config.toml
num_hidden_layers = 13
hidden_size = 128
n_experts = 32
experts_per_token = 1
d_expert = 160
d_shared_expert = 0
hidden_act = "swiglu"
moe_layers = [2, 3, 4, 5, 6, 7, 8, 9, 10, 11, 12]
router_score = "sigmoid"
normalize_top_k = false
routed_scale = 2.0
balance_loss = 0.00114
balance_bias = true
router_logit_norm = 1.0
scale_expert_input = true
init_std_router = 0.00698
lr_router = 0.000972
vocab_size = 2048
norm = "layernorm"
norm_eps = 1e-06
tie_word_embeddings = false
optimizer = "adamw"
learning_rate = 0.00377
beta1 = 0.95
beta2 = 0.99
batch_tokens = 65536
max_seq_len = 256
train_tokens = 217400000
max_steps = 3318
dataset = "wikipedia_en"
Below are experts of layer 6 (counted from 0) of a mixture-of-experts language model. Rows are named router (the router's row for the expert), gate (a neuron's input weights, with its number), up (a neuron's input weights, with its number), down (a neuron's output weights, with its number) and show model dimensions 0-127. Each number is 128 + 24 x the weight over its row's rms, rounded and kept within 0 to 255. Numbers have three digits each.
After each expert's rows: "comes after" lists some tokens at least twice as common just before its tokens as in all text. This comes from a sample of Wikipedia text that the model never trained on. Tokens count by the router's weight.

# expert 3
router:104162123152087127098129141106150079183137120127149144151135127119136150107095130096124110117135118137173127112146100094163144152161103140119105124132150100173164157147184127127134127135107127095151128148147132169128135170100079121106110092112123111143088079137152182145111153119099146160147102142094110112102137181092125124127091140149119117104142137150102135116109150150138096141156
gate0:137120145123150154147119144140133155146133095150111149138124176117102133134129077133123163130124143134147135101121151088113074137080087121114135154146134158177150144134145153122125115139176117103057115142107145143155132111115093120164107131100121117173146086082147153109149157131131119120103100102090122130089109128128112142179120128123107146101151080148153151160096136143098138167126
up0:171086090141082139119116127144122086180098150156110111126133091166122158087119140137101125124150145106132154140143109142148111134146105097103149124137135094097130093184161122099122206128154146125124133094129091116101168142129168136151125129131120096118083122148126120155122089189121142137143131094155111149164105114129123141108128103135143097137139112093136145132144133113171135101127
down0:135158148076085125134093113127168123151123147114129137129159104133133094082135129156106125184104147137122121130139105119107147151127135146115096130108128147106122115137194188134124142115104140121140141091131195129127153129151106138136085135161082122127153087127153133127101152205152101127136134110128133089092164115120144137169097145133120138118114130123091140094113150090119109111141
gate1:103146101110148110132084135135077124132141148125185126150081144116145131123116115103133083082092110101161151128131156141115158187107121122122123112108157119139145139128169100137165126104163129142089121129149124115129133156109138136135104104115129113116161177163150113117116089080110107146139120148096164174145130111166108132139106117148136105150137150113161157128136129136070085139081
up1:091141111109113158148145159104084119182108166119140129170112161130105127107128125107122101130116115093131132128138155131127173192138151095104129039126118098133111106169139154143141136145188163143123147112147149123147108156106147136113129111114121094130105193158120160137113124132129140110097138131130114146114124102147111159119110101123138077141113128114121164141139104113082149119113
down1:187162163118130102116136160087144098103135118111137091104124111140145088103136137145119078115124107066137116172142198092133111145123126139147140163136146160150163125106122109130120109130113121124121158155135121153119154123126152128137099091089116134093143124158125109126136091074168084135142136172112125133196120110152128102110161129136115110133138157137103099147138148145112104139133
comes after: " |", " be", " W", " p", " G", " with"

# expert 12
router:128163122090147139122132114103111154095087098129154130133112134162126111122136112169115170090143136150121105143115119125126099044091138125105178132131129120102098152121140181118144103151096122152120143099109167139107114136096144111143116154150170147135130098164130129125160127140145154119109101149135174083125133139096171182118150119141106140107123140083089147153108114138125111099158
gate4:154116125110082123135134150108128114164109103145183149107136138131098119107108146134184099091153076103116162091146122115133149139164146111103098158103106176097159120144081144159166116148140150152154129087117124146128151164139108083109151128137138131136117121133123160144130134118104153128099119129130099128124112117155168115110106107114111100134168105153154170176166137155134142088157
up4:114140114123119139055126113114126115113115123119106136150153136177116147146154086117157108096153145134126140130112104110191101136170120106080154092124126116135110141104136122123157166150153065116115151126153151168089110172122152132095130164127139119146143152119127138119166102099097099127111165091099149129124137122152164153103113120112113106139136131114081148097109133084129177138132
down4:119129158109166162138095122120149081131134126155128146140161161153144109123115127169124182074143117115120030105110087105122122129109148089104112115131109169140114118117107125108135120147166155100099120119162142125153122188164123163135114132141130119132152096127124144128132136119149138124105121144110127090095133117133171101118158114125115124088144134187096110125133153151134090133147
gate5:119107133123099105138163168112134145117147168139104143113104101127106136152143146127158133154081152104116106180130139125162087156126086162154111120136087146105147117165119129144136127092123135115175136137133118135109146151124134105132133143139176134152118084100097125111081119104152155140140142132075098177129145110126097150100157166119171068125161164145115116106113140141123097120091
up5:113135112134113116118099094112094129131155139153099088138120173182127146136142117151130152118096097107124085162154139114146142136147160139155158113154119085134145130147075168085096092100123116122131104157144157152186110145127136166090096154085121168165102100125088129149139174119144144137113147123156096123120123147121087152097125155152103107117127120127159137114136119102156115124109
down5:146155133132106130157073190172130118093141132072117120145135149127117122135159097171190093152118161084100131157112135133153160153140124164131128125150122151120145126136136144117130148166143127071113132135150137116124135143112136122170110099131141115120177128085129168149136098143108161087082123109105098116107095076098153109117112119110101131129132104152143148143129123113129108095131
comes after: ",", " (", "born", "er", " and", "),"

# expert 29
router:115118128116150102129111166145134138122136158109047164136119111153092152140121146141104135103124100170157105122095118102125145089110131140182178125140076133111102146134132127157132122149097127111095140125106143150142139124106150131169090093122131132138094128132152099121155105167164125117114086151115138103158099105116138166173127147148131090096102121127126088134124111179138116167157
gate0:141120116143129123142157162154169136128105145124144168164101154179123134165108144089126136102124107123089116146129156119153094135136060140088129084115170142113128158138150118131131177134129120131162127120118092085091163125126114101130108097113161184142123163118106095100105130136102133133137109150139094105150072101159115145131122161176130103116131135165120118115139132085103139129113
up0:144094129100164128122089119119087127106114138144118132119110076138148116137096066145159114098110122139139143120108156109154137143129117128171126104143156106097099139153185120109133138143121133118118105164201149115097146174100137126125099081101134110093155135130134132084124153148104152075092163137150128128153142099129106139134133154162157137134140116156124119090099105143134108169149
down0:128153133130140161087113084129139125102151162110159130104139113100126131170093160145123138165136110131134178073140130126115156186166146103131087058107135129132134132141078133121132097126156085111117148086125118130117116092157098117107145146111096143161124119134105157121162119118130105143133100138141121141130103153175166134138129132157141125090132113138096165116159089161104159137124
gate1:116153189103117091129149101142155087134134073122099152130107140121131159136100117118147161133147182150105132125151121118119126150126109118102067162132086134164148113148097112108095149171133106086129126134126131156158123120153103131158111140142149151120209141114104140154160160106132104132106088135112136115108121146111119111121136121126142143106167125175139109122156122119126172134078
up1:150111121174132165121107137136089105075138166129106149154136120090140129114123146098137163152134150116154168145141114094130096137148132152093142134123117091145155166082123157126116111131142178142096130123129169131104116125119172154106094138152156125087178133145093115176119177113126125060129149135096121140101120120174106136131120104101143099136136157140087120117112097142126121123146
down1:128141133128132108122112116110169128124157111120173129105096183122148156150123111105163129083137140132073158148142174121094099129100156155131131143128144086122065097109124137131113149115165101155132104109130101131095129105173153119167154102134134102188130146119107123135132150135130136154093113098140135127165123111075134089131116133095138102130107107101128143154193146113139157139127
comes after: "s", " S", "S", " (", "==", " h"

# expert 18
router:155139150137081122131134103169144164121121103124147120115074183113143173137129120148110126142144103155147154119130146137127071110153094140119084127147130141149159152096138119097132130131125142141088128155088098138128154157128120108081160096107102126143130098134097123109108157104065175110147101139103118129125199140161125066159114137119139142136134138135127129126118146113126144096149
gate0:150090138121135123135141132149094130138093122147166163134162100100181171122145098097116085099131113152138152108119088104137121133136108131147133144064142137128145119123119160150129187142136094111112124101079129118143114136150126096198101126158141090140133154145110140138098155108099120105120141117134153101138133134111097105073118141149108133158104124118157175186114122139139141134107
up0:128089104096126121066087092105117148126156122118093109133145145157127093127123154152092122162107177128130152146171140107129128139098110097159140142148095148156101088137155128128137130155118125129160145148165107128094096120119124162117128116100171136094158077084144169109124094117138150131140141116128108165122099099134134141135131112131148131099119143110124082096156179107127155140178
down0:158125122144129144111135151133133141126120137116174088098140101110128116108111184145122126139100093155135093149140143133129148140111151122162100120168111141170131123094127133101110133191176111134131175106082107113138157134102129103139153107108127111134144117111079140144107103143106102122151146162090144121110152151122118099141092136186124084104171176108140120174086131121095118123155
gate1:098129132135132135141132141152119129158142126184150147109100118123087146121085173126110121110165140092146155109137096120142087103094125095139102111126103131158148151133105155094156180106135155098102127150143114116162137145139150164109118096132095114120136070087104149147101115165046110113136134162130099159129144145134138127145143139140120159129151101167149135146104151093143157110111
up1:176149139108102120094145128127096149096107163089129090102137125155155122122161111160093119181131137110122139123148134135133132154179101143101145135102155162136107161118157088144099123151147121120125096117149163141116132096132083105156134164118139116102126195165142077108165129178155122154109165111100128093107129129128126141120115114109112111167140137124147114106103086143106109152124
down1:147118126111099102165158117114149128154114141176156104134115139134149070116108161102132100107093105123130156145132168143074110127127096119127158136145118127118098132089129121187143093128132117125171177141110131106140132128175123136115112132132116127119117152119095122156120131105099136151101174112151110147146122118103144111155091130130134171130099090143177153120170150140096148111056
comes after: " a", " A", " st", "A", "p", " ex"

# expert 23
router:148155112107145123164089100108152095105096113168144121115135162154146160116142118111126094075127113120126172109158144078121147138126108107169133150129111123131130125113153097186142162120087121140117100104135149107150131179114113099128162133109135136110132141136111170162110134118150098174098140145087110150171128117097138188133103135113154114091112095137155103129135130143102133099165
gate1:129147122124176105141147137123139107113134092130118158151138101097110193134083112122152112118123146119136161100123118092159163143110095118123117155133159187114062113124154110127132162119120159124138118096140111124116132114087121171120174084073153105142153156146114133132107102106097110133130106182155132143123144123140137148133156149147119165136149113166153090105098117124113094137155
up1:152154116110138108111143148128102121149153114112138137107090127171143114156098099141108089154152101109143157146095093171112118109110146100171151093104102161153135119176105141093145124130136135083157109135146160126134135109108118105125129133101076157132132100127117129122156096122120124130144130086116147131136189129159117094084143146117137162116136191105179118138150121131104156128181
down1:131160163091094133149135126146174132095133126141137093111100159126127166143135082175135143058141147109085129126111141070142169130140117086108137122167103156127151134143149100113147152136121166163131129090124139120155128148113163110110147102124148126134158125136144142149131121120145155091103140123107128106130121153090140126160104082131149061130125155088104106158102128132125138152094
gate2:150159124151129119146120146121130138123158142169100090109117155148121148125112113182151120157120163129119119125126117124123142147120098118160086121120143135107151138141106117155132150126157136118196098112145135105167116115162134115135129088155127121122118104103110111111134188099103159130139137084114078154089154138119149137142111111143140100108090151117049106158139174166172108102099
up2:097142081125095117084130137135150097147115155110129128153150147121134142126123154116078192107163099093142161117075109124119098124137149131120090122107135131173122146087104157118159140110100137121150147098158116122111139126147124142124090142111122098123136119092143137129140131146103138107141159080144137078136131095123118109192114137128109102164126150104152105129167177146120171164152
down2:113080149100128116151147109145147149126130105113123134130135160114136109131160105084139133135126124158166151139130116138104144149130110139129126148094175104124105099116122179178127142111106131108125133101143128112127109148109063134084119103119110088143133116125103154168122156091122131137142102146163178112160130046116107125126132165158134111141152088134172146086158133145118159085109
comes after: "s", "th", "f", "ing", "ur", "id"

# expert 27
router:136137146117094132128108166148143124145126139156112170143175138104166136140123131110131105148152124105137133097087128155124122151126128120142075143127139144114103104134179154141164107099114112142131132110069150165102132084086115137128131128086142138158150115124115155108157076137118170107125160098149124144088170103136097111151101121154159083129091135150159157152089141120103136164092
gate4:128093134125109137139151130103081096163168137125147148148099149126142133172131164124124126138116111103108120158157133167092140175137178149121133123151104076135110175143145121146113093100132102137139126125164141132106104177116139158097108132137104125102084120138124118091127198128160134169130126107126105104116090123126123129140132119153125135081108062125150112107132105123091110120171
up4:086138130118117102117108125120138132102135125067128068163128123122132159091112127125105152165178120131117136120109130096100124106112133095124124084137136092136103138106120157141156139157128141126108120095166124186162183125150138182144164161105084130160114096130126137120113132130122096139127124144104141118091084152133148130127109129115125171162143175120128163088134142146077134155123
down4:107096137093079100121096123112128172141165151105156151162148126110169168136080105125122148151142158180126156144101115101107121112161173104147113131133078119141134117139143131113120131149094148138131077097126099145097116135129133159127145176120092119144087138097168117106089141139144156110145133150145136167097133094143116181102153131096122132141098115100111141148113141139107122126156
gate5:172158133159161148076138117089141128134115136149114097174146118101118105150174146105188177100140137112134103118127146117089145125117098109136081139124111113130104140116128137116146173114077184127164158143089121120153122105120097100150118112145117170144168096112136119139106108110104122121136152147160122130144117103113127134181119140125149111127133091085151101148166135130113114144098
up5:138183148123137147134110126121159120089143140151085130160164123131134138112052095120165124123104143133143099126084138138123108108157098146124124095143145126097129137175129155137121094104122169126141131152117122140142126115125111143120143114118140156147176188108119158135138135107146130123117121054146113155148151135106130152145125095115172089088128139136084172109142147112098102085106
down5:141117091087169143147136128133160169078125136159083127160134142144124135141079138143113125120152140135145122135102058131118141117080150116096133158086124161167157140172135135134104135072119094139128113120100167155113144088124164144153158126118130087145144132119130129157157130105151144170102135110110199106103107132113114119121119141125114124115097174104137146123100121128116123133105
comes after: ".", "d", " co", " c", "ba", "c"

# expert 31
router:093114110095137117136127119129105129108091140072143110120123114151113077106145155112109136145155148149174109148122128136115133128081142129147171098126133129107087124104122156114137102116088123132103178083116131137148136105131184108144139130194103132121104130133118120177158122145153093171096117140111168086156114145125159127156164144166111135160114128083104108135171131127130128106150
gate1:127154155112123163142175108072153126124138143125057109107136128098125108075148122140153124140131133058131137157101150183111104129123144119129119147099146108093145098115164131137095155164135172152091117146163120097123136099157122147105100128110173094152129143138112160130143120105081141109177134112146116153123125117094117137130104166090113128144119125123131154105118118133121141142165
up1:129143111092127105098170113092127118134145160119105085154158145134148114145117113111102126085155121094124157124124168126080147112173106081107121157102149135112145102146112145126118133147122127146124149161106144127136118092140119155179144101104101153132129136137112150150116108088092086104140153124180151097111126195131107140104117142115132119131151151132172137115163078146177138106158
down1:091132102140106134114174107115074152190153150116101148122114156143153136172134149119115160140124112123081140076136132089122121095200141123146089126115135129095104104180147172115103113128142134131139112130131115136132140164141116125126165123148119160141113119154137129124139115106146129121112117140161107096100122151120135125107100146156139117137183081137135158140123137100127066085157
gate2:121140135178139144083162138105122123112120145115121170102134107103144130133092165124100146112122097125101154172128073139141119150201132138157125131145093165076138128128147151164103126152122115112143109140086144124158125100116109118086110080113132155101130106097111149135123102055130135142141137145124141105128086178161142114139127113135160116141136147148153108158133112133119129150173
up2:156115120133125102105162112120125132127092164136113139162168153123119135118119122137163124131122138155126162151125102132129148130081162087084092098127145140151156100149109126111130125135138134125080136111140094137121083118144110164142079161168121156138106112134093098134123100144121092133159180040114106131144167115077124114132116109136112155148144090100144128152166146118112155149142
down2:092125133175120172162157092139164155134159107136090112100112137164107168115147087148128139138150111151085139168124145150109163089137123127113124132104103105148138093090118124103101114166118122170148162130139109107132112101129139151088146129125092162150115140157094125082120096100156138139118109092158121152102130134139099132155119119156166139125159095101115139159160136079153121139126
comes after: "\n", ",", " and", "'", ")", " for"

# expert 20
router:156088088159153139154141165137103160141153165098145108132100103144117137133100170125135095136157103088153151139148113124109131091089112133097086119148162141122111145129093106171087143124128134143152131128098143147091139120094155133119103110102177086143168151140161136106154123112146130111130147089164135109152141186120133107122101094158116115117121110125099120115124137142103144073099
gate8:167109089174115123127115122107130147117136079145097138138106124169162170163138140146110172173129162128114149116145092111169141109142081137095111142144141098130075154143117111150166134158130127126155122125105147104106126141100126166164111152129155099133186109099136153112134101091127155121108106101141139148108113153150104098137144127107129113086172124130178141133122121105132081132142
up8:133148125106128112096112143169123125130116094154113080176157158111098095115186099104119110139095164169142115128097148131147129144127159114135121153122133154130098086128169120138128133129152120135102135126120109112138111095120090120170095172143185138103083089144122087172126126173114171157119104124143150108120143119078138144092164149113092147122114113118111127137127162136126123153111
down8:110145159107184188125126118153133125088153159117124130159160129115114147119108116114142100101129171113165113100133131132121115127138088086139165066082117138132119123104118125117156119123156122120137110088158114143112141163156114132142086144142113098125117140131107115104117163108117151147140195125129171109141129059113159156140101138175123106117162143157116128113130137132126084133094
gate9:154133123121154139100134093146122108125131125143120114129130110141098145129136124087186134109109139163111139123138108128123146047171108129143138110107070110173135117116093124123187111149106133120181160095149110157123145129134123088112164151109166130137140112100167117109143144088135134144108094130194112071128146168133122138131157129135153124111142143093119106108104135154135096131122
up9:140151105118108099113087152166147125116120149124114133159162130148153110160145095142152110116139183128105143110126106136106146163151111079110142110130180112168110129121118115105140131107099138120132158136140106135130080159133140138163135114144097120068161131087108122102135116073140139127125143171094161150125170100135130107148107149125112093109121127142094161066115115126174126159100
down9:158038131151147122140149111138143118138128096174142134162131126113117107119090143132114136143119137098091143133171109101111154120116128125122100141134134146132149132141140129152127105141079131171175180146122083123080122130120081140155144112119118135160122140119097114093116130077112107139133127194142116127128110123142127086128085145179165094125126116143117099117106158133168145147147
comes after: " the", " 19", " of", ",", " The", " ="

# expert 6
router:150150121146113144126142095150162135177140143162144111145094102145168119132128083113138165092117120122159106115120126142138129160153123133114118128142170125129135058118065110114119117088124101151157132129164139110064089112093149098112116152121137147109110153112131115081141130108091129111118121120119117157116100136152181162125111122119169144140124152117167137112117165191132138148135
gate0:141106108142157073117149125109137154179153144121087135117089122139141103126126145108153114079099105127143132180120117128116116150087145148127107107072083163101128124125153122144118113132158095110111121152109140132133112148136161115202083130113160162154122091175133161130130119144184093118124150108073092142131160159146134145155117148130110109143149132107138131119127136126127133119098
up0:068154109108148132124146142126160129117082086137125127106196163121127115135138128135100095147145180128104151134072143142090121133148160166166121147143175154173149119133151111153120103156090133115090118107080128117136104125129094115114197084164128144140167131124129113130151114170129126132131169101135125098108123149145102131112134122143097111118106116128141121111134098116143114155130
down0:124146116121104103191113131195124144139160131161139120110097094141124135142132135115079165146136136103119160108135113083119149137111135152179107119098094121152097119131150116112120128104081164160139107136105095128117132122099094106132115135146164148099115131123118139107138122142172115163118121094173101096146141112138095126175153119112096154097169120139168130136091124176144155106150
gate1:108111121131119103147130114176140139119079132122141122128135128118135119153157099120107142143147125124127140136110116058128119156117110111174086194094135151104147136111161092088096108112121124129107099176137137124146144100115128135137126149172119137178152116139128119133131129111063101144124170097122109169111088159175120145092095121159153142155123178108107138138155144118167116120137
up1:111136123108076161153129113127087170131134126126114137098192094071152155165112163135180134134126120155151086128122081161136128138109158146122119115099106133159076113165099149131143120107159122128098136138113148146128114127157140101130132136140154093149120110138080136113122162132157158120113146147103136114153128130098184125153161097109089138116135101115081135158098123119118139117105
down1:135121102097176156146169172122126155138141149130086160105092113130136174109097136119184112116117158143101179104163127140181133169137118126131154115089112083118132192148099117147176139128134123123136149118117098149105130111139139110113134129153100136119142124104115173105137115105115137103112123110155149082120111119114127176135135139127124127144143090138097106130077135096129117098088
comes after: "al", "it", "ci", ":", "°", "st"

# expert 8
router:119151104141099116094148096111196134130159102115120170132092123147096101145126187112103150118156189141141109171152119144124179138124118124149162110092097101099100138131121139147153162122120160149160119125124109133109158110140134145158103146120122086127126127122139109140125153178142127149140114114125133146121098132130098098152178117100164107157121101105170115146140110098127096173113
gate0:088110098134110114097135145151127127178090112158151139123095115146098116177090135122115093106117108161108149123122096162133131152104118117166102098111118119129169136129103161134158102096118139127138126165160103116162121162125054149131144144148096158125165181107128150163129115130134145115138127129132128077158126088121176134142158131104089142140129119103135160131112103138150161152103
up0:100115142119118130167094146136131145131152145115132167147134119123127170085164127117136094122063125129154143125166144134141112134103146166144157163127090152108110090148176114134139141114139121144173127099089156101132092093100132090135099117162076109112120085154141145137109146114119135140095116147102168099143151116102113120147128131120163123104080103189153141097109152137125133158128
down0:124150145126133127125103136139119125144141142111120133116111151142112171099139117108127089130086150085135093124116130144131170130146115117155132115157051139128135161113140129162148094109149093100109151139118095164156140146137143152136146082087071130139095151182133086142141115072094138102114120125137158107161134133140147127143110139128132182160143142156078161095173114131126127120104
gate1:135156101127130105136124125115127104130134135130128137121136194148119100138087118176142136128138150119112155100108122132134116127106098120107163120089130109125103166109140106169061128113138085146121113131117130140112137148206130125121116092150101153137064136100186158158086150119136145123149109129146117161152142108123117168162111162192136135120146100109106138122126111112135164144100
up1:133175162116148142121140137135120097081140124126138142151132140068126103098121134098109178178092141160095113105119109132158165144118143172145141160125142108118106195131130090090163122129126154083127130129151124140112103108123123135138160078136126130131156167126139097108143099114096147144096137138130144117150116086131131079147134158143150105110134150144132106080172112107090133124148
down1:113142161124146147148158094134111108131122116097125105148126151130174137140149104145171157169118128067075124131117120115143084171088130131152123115177138101179101128112143112116119149157154105150071118107149118100129116093108180130127152154106130115159090147110112129103167150109131155102162128130112087116154166134139123118143169111122128102141139098111118166108158117142120108134108
comes after: "re", "n", " |", "an", "y", "ra"

# expert 26
router:096090135159123114122133123124140111114157145116136147081139147103157136138140080098111127117137103131071145141162158146104121123143108115100132160129129134108147129140124144154131109146174064089170158160133138143112117117127118125162149126138140144117152144106149153142091109160067141131166131134172065191105122148147129095146137104118142116087121134117125165138115129152091111118085
gate0:128143154074114138138124112124112128129134169158153120163160143164126128103162136110150096112161097094147133169131110125123124077129113084144136133170150184119135165100116107103085177114080140120107109108170101101086105136156139114121137136111165149112084148133139110105177149132112146138095142101133133115138128132117131141166086150120137133138115114122089119097156096148136093100142
up0:147054099108129078163150144099165141116122123112114112131134148086122075147102140155139143150104180154134103086120127106143139147148143146119141126100116083156150115125130112152162079091142142138165167128103117104148132129103169146141151138152110117096129097147109183156159119123141098146135116153150134126123155113113161124096143163170116129104104128100156136145105132119133158104106
down0:135121097102156133107083144169121142142152159179106132123092116117138105142112163138110163095072109109088103107103158171120147148134106118113110103177169121123149107129116118121108150187121139126133180099104131136124161128126151117134140108129137092139163118117143098161132126159127117115101136137114120110125149112169115125137113101151169138098079151114148117081124135142176181117120
gate1:129171155068117184112131122100153134131148134155186168108107129101167182146152138145136112077145113117096110116145122146130127131118105133122134143146140086137091121137137135137119127091167121129105101103098131107121136135112105157117079147085112119171107114152148135124102132141105153143145116163122106108090115143092126200175101123130157145142104115099116118116121093123108132153137
up1:144104129171122066123093100141100148126138154170091124147144129116143080131151118095110129151110119163143119113137148129144106130128130080098144163077131156110163120132099095100157149156072117114138141151174100155137091118155129121144185131183097139119124127114121118117124123146142114131106112106135169114155130125123117099090100139172132136115164134120185158128120119110128141109151
down1:111126056137091153106143147131133141158099153144083164115132098086118155133143126108129133143135089167141143105081122108150154171147128117109114129122142119086143188168117156135139108105123096136111146158116144154132118136138135099147156163109133079172143163120114142130128168158092095164125098131134141164124128082144095132089121116108114166116131126159119097120149142098108142123121
comes after: "k", "ro", " |", " ", " K", ")"

# expert 17
router:142129129151041145116107119139107161107128133167132094156138060129130156108152170142099140122067116161102127102163140140117101141150142096123088160157107160122115147090109125118143165126187116112134142104133135123129128138143096147123126134116099136142155126125123122100138149132111106152138114132136082167155114137123139112127113113085164143138172147111134173084122085138118129147115
gate1:160139115113125106165110107116163169173153072161169126123128115135159121157173162071137133121093139148121129123104102110106125140096129112123167131152081125120121124088129193129121101158112110180128097146093102138142138115121093158146133193114134131139117109119136116120123159140100110128095170119154099134105139135142130132095125127109101124146138112100129154141128116117110087137177
up1:161101158108141126102112107112131164112107128084082094106121110107138113126102091117161112115161122184142123127158153125127138126165149115128157127134144099147171149129153084139110172106140100103130131140176151129058088154151134126174142114114129149149127152092105107160117122101190134160125107143140107124117097126111136129141075156127116154118155146166142095109110114142138127141110
down1:115097174100162149135105134127142159143134152106110155115103127134129127123094082123132114161145048132119136130133143109141134110149118115106075100134086107145178104167128104127110156126134144120142146174142096115090129122127122143096151134147164122131116194125114102130136178106141140099161137097167103165107114098094147139110117131165166158152135110137098144147107143106147140106112
gate2:121153143122127125138134165143120118126117139163162139153097093119107071115149117076094090116126157131128135133146151138126135146131131143149119144084088144137135130215127112101107142114148149130175120090083099126174135117124120171135151120128114157123101102127128132157133127133140127120165109171111100113151153139143125121069143128114122113138099175097095161114080122137086140112096
up2:107114120124131135104096172145111160112122106128140138153160111121123133120141093123132056156104146113128124124168127149126129169126122127052137127085068148118121148166139123124149159101148107101133122087125126127121149128155111155184123124100096127137102092128114115103135119136134178115150103153134124166148109139083161161114130143132132145059123131161150164124111122150104168121121
down2:113110136145115114125162141076112160114115172125099127170119151135125119125104102160152104143051127127116153131142184137162138115101128131093130097124124153174113124124128169148144136164117078139148121132142102152130160120137110144122166150092131113130101107105123079115155145126094098100142144138124150106164132170145125151150164118089149132089085122127150102105125141178110157128120
comes after: "lo", " |", ")", " lo", " as", "\""

# expert 24
router:129115168138163140127140106159144129139154116126101154114152109146112163156154106161159073150110135110089152146141125103128147184160118153131075166121136122110175115107133129102106171112148144125108115122146126119138135170130113110116143121132131138157146148106125080124104166116061115105145128100107143145078140105181117126125098104167128095079114082115113148102147131116109135121116
gate0:154141121134150102143137101168144090129078117126149118087154177109138139121132133118143105141121127121117181160112134173148146130116107119115145125110140139120127122119154130113124111106102121124112175131106115114116137207093075097149132116093132165191122131168162131093063150135126152139108123173142126106148129154086073117147117120104153117135115113138122101118103130157110142130112
up0:106140147135095121127130128092127102168118162134114128166124170143097117110111118141120123139151126167077111058096160133078126106139148116153119105163093114099133116120109116181177089126117141143181134132128121153103112135178139139151168146124116091123103166131163137138153104139105107125102134125137109139092124148116115126193126144116098149140153114142174125088113133100135121132149
down0:159146160090096135119137112126143130124121158091131127130118152122146069073123195094135097097126126123137134135146122145116153135184140125131129127082115117138078139123167132149124116075170148118082128104158157115139130157133158119125112087120122109101128138122127117151113126159136125148102112140133116121154098130147171086132153129109143121124144212143125123087165131118106087127143
gate1:093122186117170161118127103128146079131146152145123138162138111131145104112126094130130141140083139099107122135155120109121124123122085107113175134137133107107114136109074149143146121098150124118170135131134128124128122171125150098165134082124163156109157096084054134151074129119136081134123139144124136140156150141114135119161128126112132091128144134119129093139110126178191142103131
up1:091123104127104128139132116136168115070119121120161162139147153143083151115134175117170131117119151097136157103174129111137110095148087144114139179148070126130130134147168164141088148065149152148110154131122110107139144140067104099130128088123164131129117127116161111139098167133137145097157147112134134156097122098109117147138129138126079115116106108116151122128111111166126151124116
down1:122140108139080160135112113157132114136087173153116124130161128105124159102119142187123148123130120124135098154105084141134179104106115147103097141125127115135091143105080121122145116144147123139127139112149109131147126078123172142159157095133090154145152137104121135136098099098097136130159143104132180121133102099200124145152105087169130110125116119110096108178150108131145150147147
comes after: "-", "\n", "|", " to", " 1", " at"

# expert 15
router:154091133110122125166132115167161107130119099137121142129129123119152154117124100162109109062103129127117151140131119140143107150146157100152125150070151119157158127163129132123089126129136137114125144153161075098141169110090168166140095139134113122112108141120140138105134099121162148101101109171143066103149136129106124094127127154132118164154104200131169110123136119109131116106172
gate4:181137118135153105133139150184132117162150130131133096132138147187067129167126128121122133168125161154114096117169143100128138160117140130141125130112148133129135144091155088092118107126103115092101159109124115109135106121157120125110125142115170125148168097120122149145125142115084141163159143118144090103151106115150133105098068170133134098114144068155121122165122144109105099145111
up4:120142114133124169115123127094121161140138073121095119105148120090162114127143101115088151115125129102144073108112110135143086140128104130138150129146159167131135149177105103131116137116154112113138103159069115124117138139076149171167135137136107106136036156117100116086158108143152157138130103123126133142118095156130129157143150114104139139116116140166109135149154146152155150098105
down4:096108093137135126111145106146100142115140149137109152107155170153133088162124126090122151100132115103154115124112151150127106159151132108135105074104192086137080071118112123159121122132140120144094150126141123147127110153141095114159130088134128111181121127092119140140170136115107148142098099111126137147069157134156173134109168128146133146183099160103127141148120126115124124143099
gate5:139113166106151130113104159162120140130146118106130151175141174137143085125139120145137092099085136106091164109115168150123131155100107146075099143105112134153151175076135146088100161119128139144159132149135091145143087118127125115120171153115112100142110145076116136114104135119145164130113099125143130127108174106136094145141159104107129154145115122161146149145070106119153125142154
up5:149156126134105185108118177108089131135106104166132105100087146149114167127117142131111101140155088068138137172162144100105100094140114105113154131155144121143103137185093104119141138130106092124086123130109140147148148175122136135129169134121133101116136112155101128094151114147126107132158135099159144139119103132136141136096144147132160119110149198104104128128137130135095079117113
down5:165094157124117152102126088104126106165161119147124112150100121147098149140123181174097107143117100121099145093139156077142108116158168101136117150181147139144114170141121089125141135102132133099139081156125108153142113177134149164133142162120133134140108127104147134139103130160080111126105115132129121153106090098161140184123129097077134106123143133125109131103125143159122126153098
comes after: "\n", "==", "===", " ==", "hi", " \""